{
  "d_expert": 192,
  "normalize_top_k": false,
  "init_std_qkv": 0.0249,
  "warmup_steps": 200,
  "dataset": "wikipedia_en"
}
Below are experts of layer 4 (counted from 0) of a mixture-of-experts language model. Rows are named router (the router's row for the expert), gate (a neuron's input weights, with its number), up (a neuron's input weights, with its number) and show model dimensions 256-383. Each number is 128 + 24 x the weight over its row's rms, rounded and kept within 0 to 255.
After each expert's rows: a language model's description of what the expert responds to; "gets" lists some tokens that make up at least twice as much of what it gets as of all text. This comes from a sample of Wikipedia text that the model never trained on. Tokens count by the router's weight.

# expert 3
router [134 142 146 155  96 115 136 143 142 132 117 115 128 137 105 115 141  97 144 149 178 175 145 152 110  96  83 143 123 127  83 118 125 105 104 146 100 102 174 118 153 137 146 132 100 113 148 154 113  90 126 142 108 183 138 135 160 141 133 116 153 109 109 121 154 131 152 133 130 125 141 165  90 147 122 131 172 143 150 129 113 138 110 138 123 161 120 113 124 165 129 130 145 164 131 141 153 130  74 109 176 108 149 129 134 118 137 163 119 117 130 134 145 111 159 113 123 117 113 168 127 155 136 152 158 148 117 143]
gate0 [147 132 101 182 155 132  80 137 150 127 130 156 126 169 145 152 115 153 157 139 158 145 110 133 155  92 145 156  97 159  93 134 137 133 118 118 195  92 115 136 108 130 110 154 135 108  88 120 109 139 105 105 123 133 165 119  99 144 104 136 103 175 140 127 130 156 141 143 120 118 132 131  92 112 139 172 158 115 111 131 114 103  60 133 135 110 113 145 106 167 165 216 157 101 129 144 131 134 134 130 174 115 112 156 132 139 140 102 141 130 168 106 143 113 142 230 127 172 126 139 123 135 130 108 108 139 160 111]
up0 [114 132  99 170 144 146 143 151 132 122 127 132 152 146 168 128  93 104 175 145 140 111 144 116  97  88 103 170 132 142 109 123 123 155 130 142 137 126 107  96 126 111 138 138 162 118 106  94 114 147 130 100 102  88 121 181  81 176 117 152 164 144 158 132 121 131 139 117 128 125 153 135 122 143 132 127 151 118 133 142 150 107 117  76  62 159 124 122 147 136 105 164 101 144  80  90 152  86 156 109 137  69 156 166 142 109 119 124 165 153 114  96 150 136 126 118 174 150 117 127 123 153 110 103  92 112 163 133]
gate1 [ 85 146 142 132 135  94 202 136 113 139 117 136  62 118 119 101 101 122 108 133 132 121 119 129 145 147 148 108 115 140 138  99 145 123 127 189 154 102 142 161 105 172 144 131  88 156 132 126 133 140 133  76 114 138 113 110 148 153 157 112 191  91 114 129 101 144 117 134 143 133 105 114  83 103 144 146 130 164 119 148 137 127  92 121 108 158 160 153 107 158 162 135 138 184 152 149 104 172 133 161 129  91 125 156 104 145 155 157 138 173 148 123 128  87 102 164 109 155 139 108  95 102 126 154 127  98  66 156]
up1 [134 102 121 138  91 132  69 173 127  94 102 139 126 123 118 131 158 163 117  93 151 128  85 144 101  98 101 120 118 140  96 113 126 136  77 136 111 163 145 125 171 139 167 135 110 111 105 143 153 122 117 131 146  84 127 132 133  81 111 114 112 133 118 137 145  80  86 145 131 123 125 122 121 136 127 106 110 125 122  98 162 111 156 140 102  78 126 103 144 117 114 145 158 139 124 132  94 125  77 126 114 168 150 126 109 168  95 109 137  72 132 170 133 114 114 105 147 135 134 154 107 166  99  74 102 148 144  64]
gate2 [115 119 145 176 131 119 163 128 124 126 142  92 124 133 124 193 156 108 123 169 174 120 158 129 113 144  82 159 117 102  94 113  76 112 126 112 116 140 115 130  67 142  32 137 129 118  88 150 130 137 108 132 124 137 136 114 152 167 121 106 154 138 115  88 166 117 180 133  99 183 137 159 131 172  84 144  86 128 160 179 142 127 152 145  75 147 155 103 131 140 111  99 173 131 116 136 124 178 135 125 108 144 133 121 120 121 104 181 156 128  95 124 134 133 130  82 131 108 110 141 111 100 151 176 120 146 127 131]
up2 [149 121 129 144 106 103 104 160 145 136 142 114 116 163 104 133 162 136 129 124 134 178  72 125 103 125 157 140 121 131 115 137 111 139 110 130 119 122 192  96 135  94 113 131  99 109  97  87 143 121  75 147 127 146 107 154 161 114 169 125 123 157 148 102 140 170 125 153 166 147  85 148 144 128 102  73 150 122 127 167  57 191 147 130  99 153 118  90 105 135 128 118 141 100 134 144 118 138 136 132 136 152 116 152 114 157 148 106 121 126  86 103 109 146 155  51  74 107 130 120 131 103 127 101 127 118 107 138]
gate3 [103 112 128 142 123 132 157 112 116 136 129 129 116  92 125 133 153 138 156 163 127 108 128 161 162 160 137 165 109 120 123  94 110 120 128 126 119 138 148 130  92 184 139 178 106 128 145 157 116 127 137 135  92 133 154 110 137 124 120 162 113 141 109  95 122 129 129  84 128 165 136 154 103 122 144 138 115 152 121 147 105 128 137 119 159 139 147 149 155 104 148 107 159 130 151 150 119 118 109 118 135 179 146  89 111 159  90 145 157 125 177  92 136 119 119 132 120  94  91  87 129 133 110 144 139 141 133 107]
up3 [104 146  72 109 135 121 140 175 114  98 161 140 115 113 144 136  94 145 150 138 135 138 118 104 109 150  78 117 114 121 110 150 139 126 135 125 178 124  88 160 130  98 123 118 131 135 109 121 136 106 103 137 128  98  94 141  91 131 110 127 100 137 115 135 142 154 129 131 157 119 128 127 157 138 140 141 112 129 117 123 113 175 155  95  66  99 143 122 111 133 160 129 125 142 149 122 154 159 150 136 119  95 104 136 137 116 139 133 137 132  59 146 114 176 125 111 104 164 129 113  97 121 167 109 129 111 114 130]
Description: Infobox field colons. Colons after infobox labels in biographies and sports seasons (Education:, Spouses:, Occupation:), plus career words like member, attended, professor.
gets: ":", ")", "\n", "\n\n", ".\n\n", "==\n"

# expert 6
router [144 162 123 174 106 129 124  90 123 195 128 127 137 157  97 164 115 112  94 157 130 131 156  96  95 100  84 136 160 111 124 123 134 101 127 165  93 154 125 133 104 142 126  96 115 131 110  91  68  36 107 101 129 117 115  92 153 137 115 102 132 154  88 157 161 131 105 112 129 143 132 130 121  89 135 168 116 126 126 142 174 119 167 140 138 100 142 150 110 110 118 158 114 112  97 140 133 139 110  85 117 112 150 144 131 133 147 107 102 111  93 136  86 121 122 128 159 115 140 138  86  93 139 137 102 153 154 141]
gate6 [124 155 147 148 100 102  61 146  99 151 144 142 142  72 143 126 108 110 115 129 122 132 165 105 145 124 105 115 145 106 116 124 134 165 152 133 173 114 116 145 152 128 144 116 132  64 134 138 117 142  91 127 178 104 149 136 112 162 107 143 173 162 149 133 185  63 121 125 111 113 156 135 107 114  76 145 109 144 146 144 172 129  92 138 108 121 112 141 140 112 101 165  98 122 111 136 140 126 126 123 130 146 176  88 153 134 154 128 127 148  94 129 130 144 134  99 151 122 110  69 128 150 150 126 117 145 164 103]
up6 [117 161 143 155 110 112 120 123 129 125 156 153 124  70 141 134 116 128 130 111 125 139 141 112 155 106 118 115 146 126 137  80  98 139 140 119 155 101 104 141 128 152  97 152 120 115 132 126 160 114 107 119 152 146 131 123  85 101 105 150 190  92 152  76 161 156 143 180  85 169 111  92 125 165 112 131 119 134 119 136 177 130  94 153 140  83 158 116 163 132  87 147 128 140 116 125 132 126 117 132 102 125 125 134 122 163 145 127 130  96 107 108 130 156 143 166 171 145 132 127 173 160 116 114 125 137 126 103]
gate7 [127  89 144 169 123 144 157 130 139 114 168  93 180 118 158 189 148 115 173 148 110 127 184 134 128 119 108 120 164 140  94 178 124 117 134 151 136 129 118 125 150 149 128 119 156 163 129  77 114 129  90 117 159 143 114 153 148 110 131 122 173 127 117  88  95 194 109 132 116 123 133 104 128 120 151 113 122 156 128 169  78 115 127 117 131 108 134 138 104 126 113 114 169 139 119 171 109 165 126 124 126 153 117 103 137 135 118 152 158 162 122 123 125 146 103 123 118 114 167 124 115 104 117 126 126 140 113 143]
up7 [129 133 122 133 136 124  51 120 113 122  80 144 106 143 141  91 138 138 106 171 129 121  66 109 116 126 156 130  73 166 123  79 158 156 126 107 123 111  87 143  92 112 122 136 134 153 124 156 121 120 162 133 142 105  98 135 118 134 116 127 122 137 139 115 119  92 100 138 147 101 133 140 121 115 117  71 104 107 130  98 189 143 108  96 101 146 151 134 159 168 111 104  96 119 133 111 151  90 133  88 146 169  95 191 108 162 121  98 102 149 131 115 156 119 122 135 137 124 136 115 136 143 129 155 125 148  94 132]
gate8 [113 136  97 121 111 154 112  95 118 128 125 139 128 160  95 152 120 139 138 129  81  95 113 155 125 158 162 135 148 130 133  85 157 126  80 158 109 164 103 138  94 132  94  86 118  48 124 104 148 146 138 145 120 104 101 115 123 123 123 165  96 116 134 111 142 131 111 125 135 113  99 134 155  86 116 124 174 165 135 139 128 131 137 143 128 128 112  98 135 122 156 152 119 127 124 121 116 144 160 167 126 109 123 147 123 120 143  88 123 152 121 176  95 108 158 102 137 168 116 147  92 133 164 140 107 132 160 135]
up8 [165 102 142 101 131 122 121 158 131 157 132 145 126  55 175 125 109 104 113 106 126 104  96 146 124 104 121  99 100 115 109 126 135 147 140 139 114 172 125 131 143 144 117 135 142 186 120  99 105 116 120  63 114 126 122 157 137 134 110 133 139 115 138 129  81 140 153 110 132 128 132 122 120 148  93 147 117 114  82 128 155 133 136 135 127 140 121 112  40 162 115 109  98 175 119 162 155 126 129 113 113 123 120 118  96 137  77  79 124 103 123  96 109 123 109 118 153 123  94 124 144 136 124 141 120 103 159 119]
gate9 [127 133  77 145 132 121 122 106 138 178 151 120 130 116  85 141 100 136 112 131 154 122 137 116 157 109 146 120 110 129 133 149 113  87 138  88  96 143 147 138 119 164  96  87 118 172 166 103 120 145 126 149  91 128 140 211 157 153 145 137 135 112 124  70 157 127 136 143 173 136 112 116 130 112 142 108 111 143 124 145 124 132 123 175 142 118 142  83  97 120 176 108 177 118 132 109 158 126 114 175 136 109 125  95 103 117 108 115 134 103 132  87 103  96 113 149 118 124 122  66 123 140 154 161 123 166 152 135]
up9 [150 102 113 137 124 178 107 113  92 110 108 108 143 109 171 104 127 125 138 140 124 131 142 112 112 165 118 157 140 135 128 123 150 184 107 167 134 103 127 117 109 129 168 142 138 108  93 157 135 109 121 139 171 107 127  48 125 135 135 126  71 140 157 183  85 120 143 144  88 124 127  94 117 110 134 159 126 132 135 137 109 134 128 130  95 154 137 153 105  90 116 124 107 161 134 138 108 154 136 130 116 120 145 138 132 187 147 101 115 134  86 109 134 131 117 146 134 155 143 164 135 156 151  65 111 132 142 121]
Description: Determiners before nouns. Determiners such as the, The, this, these, those, its, his, often after of, in or at, e.g. the first, the same.
gets: " the", " The", "The", " this", "th", "the"

# expert 5
router [141 109 122 164 109 176 150  73  93  88 152 124 104 120 100  95 158 136 123 110 121 132 127 131 171 142 113 125 126 109 128  99 141 160 117 105  79 127 106 152  63 119 106 116  95 151 133 121 117  91 169 117  93 119 156 131 127 191  82 124 132 125 149 127 186 124 135 132  84 121 118 148 131 148 126 136 149 127 177 118 135 145 102 116 123 112  88 151 170 129 120 151 129 158 162 115 111 139  88 125 140 118 160 115 107 108 124 179 113  79 128  82 106 133  92 114 148 106 108  95 120  89 117 154 137 108 115 138]
gate6 [ 76 116 120 149 120  91  96 124 149  87 137 127 128 107 120 122  93 142 130 113 171 126 116 145 126 153 113 122  94 139 118  67 129 130  93 165 133 139 130 158 119 130  97 141 119 112 118 114 155 129 145 118 106  84 150  93 120 115 143 153 137 122 128 102 118 135 129 161 141 153  91 163 143 140 177 100 150 136 124 144 120 142 140  93 162 121 126 115 127  98  87 144 110 124  87 108 103 147 148 128 134 142 134  73 139 119 140 127  81 125 135 136 113 144 133 127 165 116 128 128  92 151 123 102 136 129 133 171]
up6 [137 114 144 114 136 130 109 182  89 109 120 135 150 127 120  94 104 110 101 125  95  99  72 193 108 156 152 123 128  97  88 110 175 117 159 112 132 125 121 114  96 150 125 157 142 110 173 109 113 110 110 126 132 133  98 154 139 116 145 113 122 136 116 131 130 146 110 105  97 131 148 103 132 126 171  77 135 107 102 150 134 131  99 188 155 132  77 131 105 123 129 122 100 110 121 176 143  91 128 125 176 130 112 146 116 175 165 138  62 166 128 131 161 146 115  68 160 111 135 135 168 136 143 106 112 137 152 129]
gate7 [140  87 125 138 118  98 134 100 111 132 138 124 152 132 116 129 116 157 126 163 136 143  98 141 111 153 128 142 139 158 113 176 137 102 155 120  97 115 115 135 107 158  93 178 133 180 132  81 125 116 111 122 128 127 122 118  85 147 165 127 134 136 112  85 143 128 111 179 103  89 139 139 114 164 114 133 102 107 110 159 147 118  85 149 146  97 111 122 167 112 147 132 103 113 129 130 103 168 154 174 153 198 151 158 143 141 123 134 110 144 134  88 128 180 159 118 153 106 116 108 151 110 118 116 112 115 137 106]
up7 [129 125 127 161 102 164 127 123 157 115 110 122 110 130 114  99 136 104 100 114 115 105 134 106 111 140 121 141 124 116 135  79 141 123 104 106 151 117 122 127 164 123 131 103 121 113 151 169 149 133 132 127 154 123 110 112 142 104 129 115 100 144 181 175 138 124 144 101 139 135 111 144 147 107 123 118 103 116 147 141 126 116 124 101 134 142 100  94 133 156 100 139 144 150 135 174 119  96 141  81 135  40 127 110 101 118 124  76  96  84 110 166 131 122 143  88 121 155 125 101 155 113 124 135 141 123 102 155]
gate8 [154 124 101 129 148 124 161 137 120 179 121 164  65 103 128 123 152 112 138  65 140  93 142 104 163 131 115 119 160 128 130 112 129 152 133 126 133 159  99 167 110  89 127 146 143  90 121 128 128 157 124 117  91 136 135 117 156 127 163 138  89 117 136 135 163  99 103 129  91 127 125 137 131 120 143 122 156 145 129 145 129 180 103 144 117 131  77 134 150 128 115 115 142 140 166 134 112 126 102 165 113 132 160 128 108  94 101 117  94 128 144 120 136 107 139 166 147  96 149 159 145 116 143 113  97 131 129 139]
up8 [155 103 149 153 214 131 156 133 157 131 135 145 131  98 107 148  74 122 144 131 157 137 135  96 124 137 137 115 117 158 126 121 118 120 191  98 139 161 135  91 128 104 139 125  89 152 106 120 146 123 109 106 149 155 114 143 126 144 121 123 141 162  83 152 147 136 115 143 125 120 116 149 126 149 170 156 137 151 143 143  81 116 115  94 137 116 107 107 126 146 119 117 116 135 114 102 172 145 129 101 110 106 132 128 111 186 106 174 153 146 123 101 165 150 140 156  74 148 131 152 158 173 148 144 115 162 178 120]
gate9 [122 150 123 117 133 129 191 101 101 162 125 115 160 150 138 123  94 131 139  82 174 150 117 133  99 158 120 182 166 135 114 184 105  95 158 128 126 128 123 131 117 115 120 140 119 120 128  71 117 157 116 113 136 110 120 160 143 173 155 137 134  90 165 123 125  86 122 132 120 155 137 108 133  89 105 107  93 144 146 140  98 115 113 130 137 102  80 113 141 151 134 114  96 116 102 104 126 124 166 105 161 148 131 118 137 165 147 146 138 122  91 103 147  80 112 118 162 163 129 104 109 169 101 144 136 124 118 131]
up9 [142 149 145 128  90 111  72 187 123 105 135 150 101  85 128 160 179 104 107 153 129 116 106 150 141 125 121  51 113 132 145 111 126 110 121  92 127 114 168 140 137 131 131 110 144 125 105 136 114 112 112 142 130 140 135  96 128 123 150 133 152 166 116 112 119  98 114  92 104 119 125 112 124 155 120 139 124 126 116 137 137 171 105 146 127 127 138 121 126 109 126 154 166 106 125 135 129 141  80 152  97 148 128 148 167 124 101 102 106 150 126 148 143 154 128 160 119  82 164 129 157 161 151 108 126 137 116 110]
Description: Year prefixes and colons. Year-start pieces 20 and 19 before two-digit endings, plus colons after labels like Species: and With:, and mid-word suffixes.
gets: "20", ":", "19", "s", "es", "′"

# expert 7
router [131 146 151 111  91 113  95 114 125 178 108 123 121 100 183 124 127  96 106 113 136 167 119  99 120 105 141 161 143 149 125 120 111 116 125 167 149 115 126 128 147 131 156 109 134 116 109 148 229 120  96 146 123  95 173 150 106 162 156 106  93 104 168 127  99 106 143  92 144 115 188 134 103 106 130 111 167 175 177 174  98 107 115 115 125  99 132 127 147 129 123 113  81 108 129 106 161  88 136 124 121  99 129 146 105  93 159 121 139 114 168 133  92 121 132 104 124 159 138 113 159  95 123 121 122 129 108 143]
gate6 [118 115 160  86 126 102  97 133 111 153 140 121 154 145  78 161 175 145 121 125 135 105  98 112 134  67 125 142  89 160  99 178 150 163 127 192 131  96  89 120  94 123 139 107 102 132  80 122 165 199 140 123 132 152 119 124  96 154 178 141 129 121 143 165 138 149 163 132 142 112 140 110 151  92 105 141 144 143 147 152 106 131 167  99 137  69 148  85 137 157 132 134 175 151 107 140 116 134 169 165 175 122 111 133 126 121 130  96 110 144 125 125  74 124 133 127 130 162 139  94 128  99 111 143 163 119 141 148]
up6 [129 103 167  99 149 156 116 160 133 118 122 140 162 156 169 105 173 141 121 151 107  84 124 147 168 125  91 108 124  87 176 119 138 131 159 118 124 121 124 131 117 129 121 131 117 135 139 126 166  84 120 128 174 157  99 101 149 149 127 134 152 154 126 118 132 120 115 127 112 150 145 147 124 118 142  88  79 141 144 149 116 107 110 170 118 152 160 122 117 129 110 124 148 132 166  86 152 121 114  97 142 136 167 136 123  85 129 135  87 137 128 101 163 116 120 174 153 122  98 118 165 162 102 137 115 162 113 107]
gate7 [152  67 140 177  98 113 107 123 140 128 113 113  91 132 120 145 104 116 153 111 107 147  97 109 131 120 115 144 117 140 120 176 155  94 132  93 126  75 127 109 118 111 163 146  77 114 117 142 150 167  94 143 142 109 151 108 139 100 149 143 147 128 135 161 138  99 144 101 148 135 169 103 129 134 138 131 101 158  95 176 163 129 139 161 117 177 100 104 119  94 111 122 153  98 116 132 127  95 112 109 130  92 132 148 115  95 151 140 127 100 124 123 125  72  99  93 110 159 187 125 129 125 141 103  89 134  90 163]
up7 [117 154 101 114 121 120 122 140 130 139 117 124 180 172  95 130 148 137 110 130 132 116 139 131  96  97 109 113 160 104 147  95 150 174 125 108 104 148 117 120 150  99  82  87 173 153 123 141 130 149 178 102 129 103 128 121 138 134 112 109 100 131 126 166 130 129 130 156 112 156 134 176 129 121  59 123 130 103 167  48 112 128 118 151 128 152 126 131 126 115  92  91 113 142 119 137 101 121 170 141 110 186 101 117 103 119 136 152 103 159 113 110 103 127 114 113 186 127 111 128 122 117 144 105 133 126  67  97]
gate8 [138  92 152 157 134 155 152 169 124 108  97 129 102 112 140 136 105 132 124 149 194  94  74 107 126 125 116 131  65 146 129 128 187 131 136 178 136 120 113 126 145 121 116 157 124  75 102 157 133 144 118 160 112  88 112 140 117 127 120 150 113 118 149 134 131 120 125 144 118 128 112 156 117  82 142 134 141 168 127 139 100 140 140 112 146 144 158 123 146  82 132 137 147 124 116  89 164 135 142 137 162  95 140 133 115 152 159 121 148 100 134 135 174 128 103 160 121 111 116 137 137 100 133 141  89 102 120 152]
up8 [122 122 132 135  95  75 134 151  86 136 108 119 124 128  89 148 136 135 115 142 104 103 160 132  92 107 121 139 137  97 134 109 104 132 130 101 129 123  92 133 122 170 100 109 165 149 118 114 145 123 114 103 122 175 130 157 181 123 147 130 124 141 142  77 111 161 139 118 181 149 142  75 128 138 106 137 156 111 123 105 147 158 116 129 135 106  79 133  67 185 123 105 118 131 140 147 120 111 129 186 135 141 121 143 107  91 110 141 127 124 127 117  84 119 147 144 164 161 176 133 124 145 112 134 167 157  90 109]
gate9 [141 123 123 123 109 116 137  99 146 123  97  96 167 173 142 138 142  74 138 113 131 155 124 133 125 148 107 125 106 149 100 150  98 125 119 166 158 100 109 157 185 134 130 131  96 144 124 139 175 126 100 182 145 131 147 154 126 140 161 129 128 124 151 186  56 112 114 161 132  85 151 125 131 172  87 147 147 135 114 158  92 144 110 128 168 130 117 122 142 114  94 149 120 119 150 115 153 119 127 159 135 154 155 145 126 146 146 118 137 130 130 128 142 100 129 116 153 108 150 124 123 149 131 154 113 106  94 119]
up9 [116 105 162 104 139 143 104 114 128 123  93 111 139 123 145 141 166 108 128 126 113 119 145 162 170 157 127 149 106 135 113 132 103  94 114 139 157 122  92 135 182 100 115 114 128 143 140 197 119 121 101 142 147 138 166 132 113 105  81 104 126 155 137 137  61 111 108 103 120 129 120 122 130 108 117 169 142 126 119 138 108 142  93 122 149 129 101 130 140 102 150 140  95 163 138 134 127 127 127 124 159 139 136 178  99 146 142 125 133 132  92 127 124 124 141 118 151  51 114 103 136  97 157 133 100 132  95  99]
Description: Conjunctions and possessives. Coordinating conjunctions and possessives such as and, or, but, &, slash, 's, his, their, its, e.g. "Design and description".
gets: " and", "'s", " his", " or", " /", " their"

# expert 31
router [ 99 151 119 179 133 121 126 123 139 108 136 119 149 142 110 134 133 100 109  84 142 111  75 133  75 124 144 111 134 106 129 124 137 118 132  89 131  89 101 124 158 110  79 154 128 158 117 120 146 155 121 117 158 147 115 146  98 133 139 126 125 163 123 104 145  93 165 136 104 111 108 145 115 161 155 122 131 130 106 139 121 165 118 146 159 124 135 129 113 157 121 131 158 119  97 151 136 114 124  94 123 156 103  90 143 147 162 109 145 123 111 119 129 202 140 140 169 189 162 148 151 111 119 123  96 129 119 155]
gate0 [149 168 120 150 135 108 113 135 130 127  99 154 132 164 148 108 163 126 143 192 111 138 128 140 152 138 119 140 108 152 113 126 163 134 151 144 169 113 119 128 100 135 144 131 144 132 118 158 128 148 129 102 119 134 117 126 110 124 125 108 144 143 150 136 111 110 115 117 136  98 110  85  79 135 101 135 131 117 138 145 149 116 121 103 140 140 126  80 114  88 137  98 123 159 153 121 102 123 126 119 203 133 154 169 105  99  91 110 135 138 113 100 152 134 177 144 150 163 180 129  93 137 158 109  99  74 115 140]
up0 [152 156 130 112 177 122 135 159 132 139 105 162 109 155 169 118 140 140 124 173 125 143 142 101 124 103  53  83 133 133 141 115 126 137 142  87 119 145 118 109 150 143 140 141 131  82 158 163 144 134 128 105 136 154  96 178 157 145  96  83  96 142 162 108  92  80 121 139  86 122 135  98  93 140 109 126 109 121 149 114 140 122 123 134 142 169 164 135 133 125 136 125 109 150 163 163 164 139  79 134 153  95  98 132 124 110 113 111 118 131 119 141 163 100 163 125 127  99 102  77 127 118 111  99 115 116  82 143]
gate1 [135 125 114 150 101 107 147 138 110  58 149 128 143 164 124 164 101  79 141 133 131 123 104 166 173 113 146 129 120 103 127 145 154 117  95 114 148 154 203 124 126 155  98  98 156 164 123 154 123 148 182 143 123 113  86 143 104 147 126  96 121 118 154  77 129  94 153 140 157 119 134 155 110 116 110 135 138 139 139 146 179 133 112 111  93 152 138 142 144 130 127  56 137 100 155 129 108 126 105 120  93 175 126 123 119 117  94 155 152 118 123 160 150 123 118 136 113 112 118 105 119 148 167 138 156 105 128 146]
up1 [153 135 166 149 103 114  68 152 141 155 183 120 118  80 110 109 117 168 132 122 113 129 107 126 137 102 122  81 145 108 127 123  97 160 113 186 148 145 113 150  99 139 160 118 128 108 129 109 130  71 106 134 127 142 103 100 145 145 136 110 109 130 132 115 173 106 171 159 117  97 108 101 128 129 169  96 124 128 157 104 120 112 128 120 142  90 136 114 162 133 100 120 120 119  88 132 130 135 130 126 124 148 149 112 121 107 103 123 134 118 107 150 118 114 121 155 147 154 158 139 137 122 111 123 108 140 103 150]
gate2 [108 139 123 152 122 145 141 113 117 129 115 139  94 151 109 168 128 142 110 148 129 110 128 112 131 132 142 131 148 128  85 120 160 127 123 126 148 133 108 105 157 135  89 126 132 112 105 102 189 153 127  86 135 124  85 142 102 174 160 116 140 162 126 150 119 100 130  66 122  96 126 153 108 133 122 111 112 167 105 142 138 133 117 129 106 126 122 174 146  78 102 126 137 185 160 136 144 156 142 140 120  92 131 169 173  75 137 113 148  90 118 132 106 120  77 110 120 128 131 128 120 108 125 136 124 136 104 146]
up2 [140 121 112 133 163  95 157  95 118  86 155 102 141 122 118 126 131 137 100 165 137 150 100 177 166 136 123  80 116 120 125 107 142  93 143 125 141 106 143 134 115 145 121  94 108 192 125 140  90 109 134 121 158 161 128 162 134 125 125 113 115 119 127 107 118 120 102 139 152 137 110 158 104 120 110 103 168 139 139 123 154 123  82 127 123 166 134  86 146 131 128 125 126 129 127 112 107 149  98 132 125 102 104 125 134 119 139 134 123 155 124 158 168 112 131 132 148 121 134  96 141 190 142 158 142 152 153 132]
gate3 [ 93 125 159 175 137 141 103  95 137 128 163 140 161 118 139 151 119 130 147 127 142 109 130 152 135 123 144 123 118 112  70  86 133 113 114 123 115 210 130 101 119 103 132  95  87 159 151 179 153 174 133 113 168 112 127 120 144 150 110 110 144 100 114  97 150 131 177 159 134 134 160 151 131 130 135 122 127 169 117 145 137 156 109  70 128 161 167 127 112 153 132  94 115  76 159 127 125 138 114 162 155 157 116  81 119  93  74 111  96 148 146 133 138  85 165 117 130  73 154  95  85 144 140 117 100 104 101 145]
up3 [141 144 121 116 105 129  92 136 158  94 136 111 136 124 133 164 142  87  73 133 119 143 141 148 173 137 121 101 125 127  55 118 116 115 123 149 118 157 152 132 147 146 122 133 111 129 104 117 127 113 124 116 147 128 113 110 143 132 139 102 143 108  89 113 136 143 142 162 151 113 116 135 149 125 139 135 162 110 134 121 140 141 107 106 175 138 152 106 113 120 108 154 138 134 140 161 138 144 101 130 204 170  84 122 169 117  95 171 113  94 169 107 148 136 135  77 166 130 143  92  95 179 166 152 153 140 136 136]
Description: Commas. Commas and comma-plus-punctuation (),  ",  .,) ending clauses, list items and author names, e.g. "over, there were", "Latour, T."
gets: ",", "),", "\",", ".,", ")", "',"

# expert 19
router [115 101 123 150 101 121 123 186 123 136 146 123 124 127 157 181 139 124 147 106 143 111 150 137  97 111 100 137 104 135 111 159 120 106 140 136 125 124 120  96 130 109  92 139 134 162 127  92 146 107 166 122 108 111 121 136 142 146  96 148 129 130  96 124 146 155  87 117 144 164 118 146 115 157 134 196  70 130 153 152  93 122  91  94  77 122 153 117 159 159 128 117 145 147 121 133 134 137 154 146 161 139 144 188 116 169  96 145 116 100 119 130  74 107 118 153 148 150 133 130 128  93 124  73 110 102 154 135]
gate0 [107 145 137 109 143 103 120 179 118 146 124 150 133 105 122 205 120 162 124 124 168 116 129  90 101 116 106  88 124 101 107 193 120 138 132 140 157 152 127 129 139 114 133 110 120 129 100 154  93 168 120 155 112 109 144 123 172 145 107 130 116 112 143 139 105 147 100 132 115 100 149 153 139 111 100 109  83 168 143 192 108 135 140  93 156 126 140 120 116 206 120 109 140 104 113 128 168 125 113 155 101 114 124 130 117 151  95  97 160  98 126 130 140 122 109 147 153 143 118 150 122 129 146 156 107 111 110 130]
up0 [123 133 126 113 145  98 108 169  94 129 132 125 128 124 121 180 128 171 170 138 133 110 143 126  95  99  90 100 144  83  96 149 127 152 111 156 159 158 161 115 135 122 155 110 129  99  89 178 130 191 122 186 108 101 153 144 125 132 112 111  95 142 135 161 103 137 119 125  88 132 166 139 150 135 140 145 123 172 138 162 102 134 175 110  89 108 152  99 126 161 120 115 119 117 100 169 121 123 101 149  91 118 128 104 125 150 127 130 160 176 120 128 155 135 135 143 145 125 139 157 122 127 113 138 111 120 122 126]
gate1 [160 136 143 160 158 111 108 135 142 149 165 156 138 106 138 133 141 139 149 129 148 129  84 123  88 103 110  90  97 145 128 107 129 159 120 156 152 141 103 128 134 123 173 133 154 132  97 124 142 198 166 161 132  93 125 175 167 134 132 128 123 108 173  85 141 114 163  84 140 162 129 126 126 126 143 145 104 124 182 132 135 116 174 133 127 158  88  62 130 140 149  92 121 167 120 144 143 127 136 111 103 137 138 139 162 113 129 122 124 108 116 121 120 135 111 108 113 171 139 130 115 113 143 110 145 123 145 144]
up1 [117 115 137 114 131 116 104 126 165 155 199 128 147 133 141  63 131 145 122 134 144 120  73  87 131 142  93  97 140 138  86 108 117 130 125 180 147 125 108 103 131 135 143 145 172 126 132  90 153 164 156 148 104  89 113 165 153 135 153 115 128 113 176 129 123 114 158 111 138 143 124 130 166 135 104 134 100 110 168 145 147 128 160 115 128 172 133  84 144 133 121 111 112 154  86 160 157  90 123 102 139  85 153 163 117 133 103 167 129 118 114 121 112 161 136 118 131 147 155 105 111 122 114  95 151  98 135 158]
gate2 [ 55 100 176 151 144 161 161 166 105  81 111 104  84 157 122 128 124 141 164 156 119 129 151 153 126 117 144  72 146 160  84 108 132 147 134 134 178 112 150 139 114  46 132 161 169 105 111 135 125 144 124 168 123 131 129 168 108 124 123 116 118 103 161 128 134 140  75  88 122 148 114 156 127 101 106 148 114 159 156 175 127 148 104 121 105 114 100 119 136 127 129 148 135 154 113  99 143 138 100 118  94 156 111 153 135 111 103 162 124  96 152 140 127  92 133 130 190 153 129 122 103 117 106  94 111 139 122 118]
up2 [ 80  89 159 146 129  93 132 149  64 118 126 104 130 142 131 145 131 133 179 163 147 112 125 142 103  93 150 100 121 157 109 159 127 126 123 106 126 142 142 113  91 103 129 152 126 109  98 109  89 124 147 133 141 135 106 164 129 138 106 145  98 102 123 119 162 162  92 136 116 175 128 182 143 108 111 124  97 179 166 137 147 125 103 116 138 101  99 115 111 162 153 139 141 121  94 139 139 189  81 118 113 169 117 168 115 128  79 145  77 136 142 113 114 129 131 159 148 139 107 126  87 145 146 129 110  98 148 137]
gate3 [128 187  96 132 117 114 178 139 136  51 141 141 126 147 105 165 103 119 144 206 129 163 115 160 101 130 131 113 122 105 131 177 141 145 124 103 142 120 143 133 104 127 139 128 127 119 130  99 129 123 141 136 148 122 140 129 168 108 163 115 148 146 106 107 135 137 167 128 171 121 120 167 161 103 125 105  86 150 131 128 110 130 117 128 142 125 123  93 100 127  76 121 166 129 135  77 120 153 162 124 109 137 152 135  38 113 108 153 140 119 131 174 159 102 141 122 144 114 112 144 151 131 139 102 102 146  89 120]
up3 [ 97  91 123 116 152 124 147 119 102 116  92 112 145 137 150 133 104 111 130 114 114 111 105 126 145 156 124 140 128 180 119  98 102 129 141 138  95 126 118 116 137 160  91 131 135  98 136 156 110 116 143 141 165 126 118 156 126 134 128 141 117 113 150 171 155  98 127 134  82 136  74 116 117 133 125 147 139 105 132 125 179 173  95 151 113 137 125 124 179 113 141 134 140 108  87 152 132 118 134 123 123 142  89 120 163  90 109 151 128 152 126  98 120 124 144 144  86  84 129 128  72 159 144 151 153 138 184 122]
Description: Biography openers. Opening parentheses and "born" right after a person's name in biography leads, e.g. "American baseball player (born 1989)", dates ranges.
gets: " (", "(", " is", "born", "(s", ")"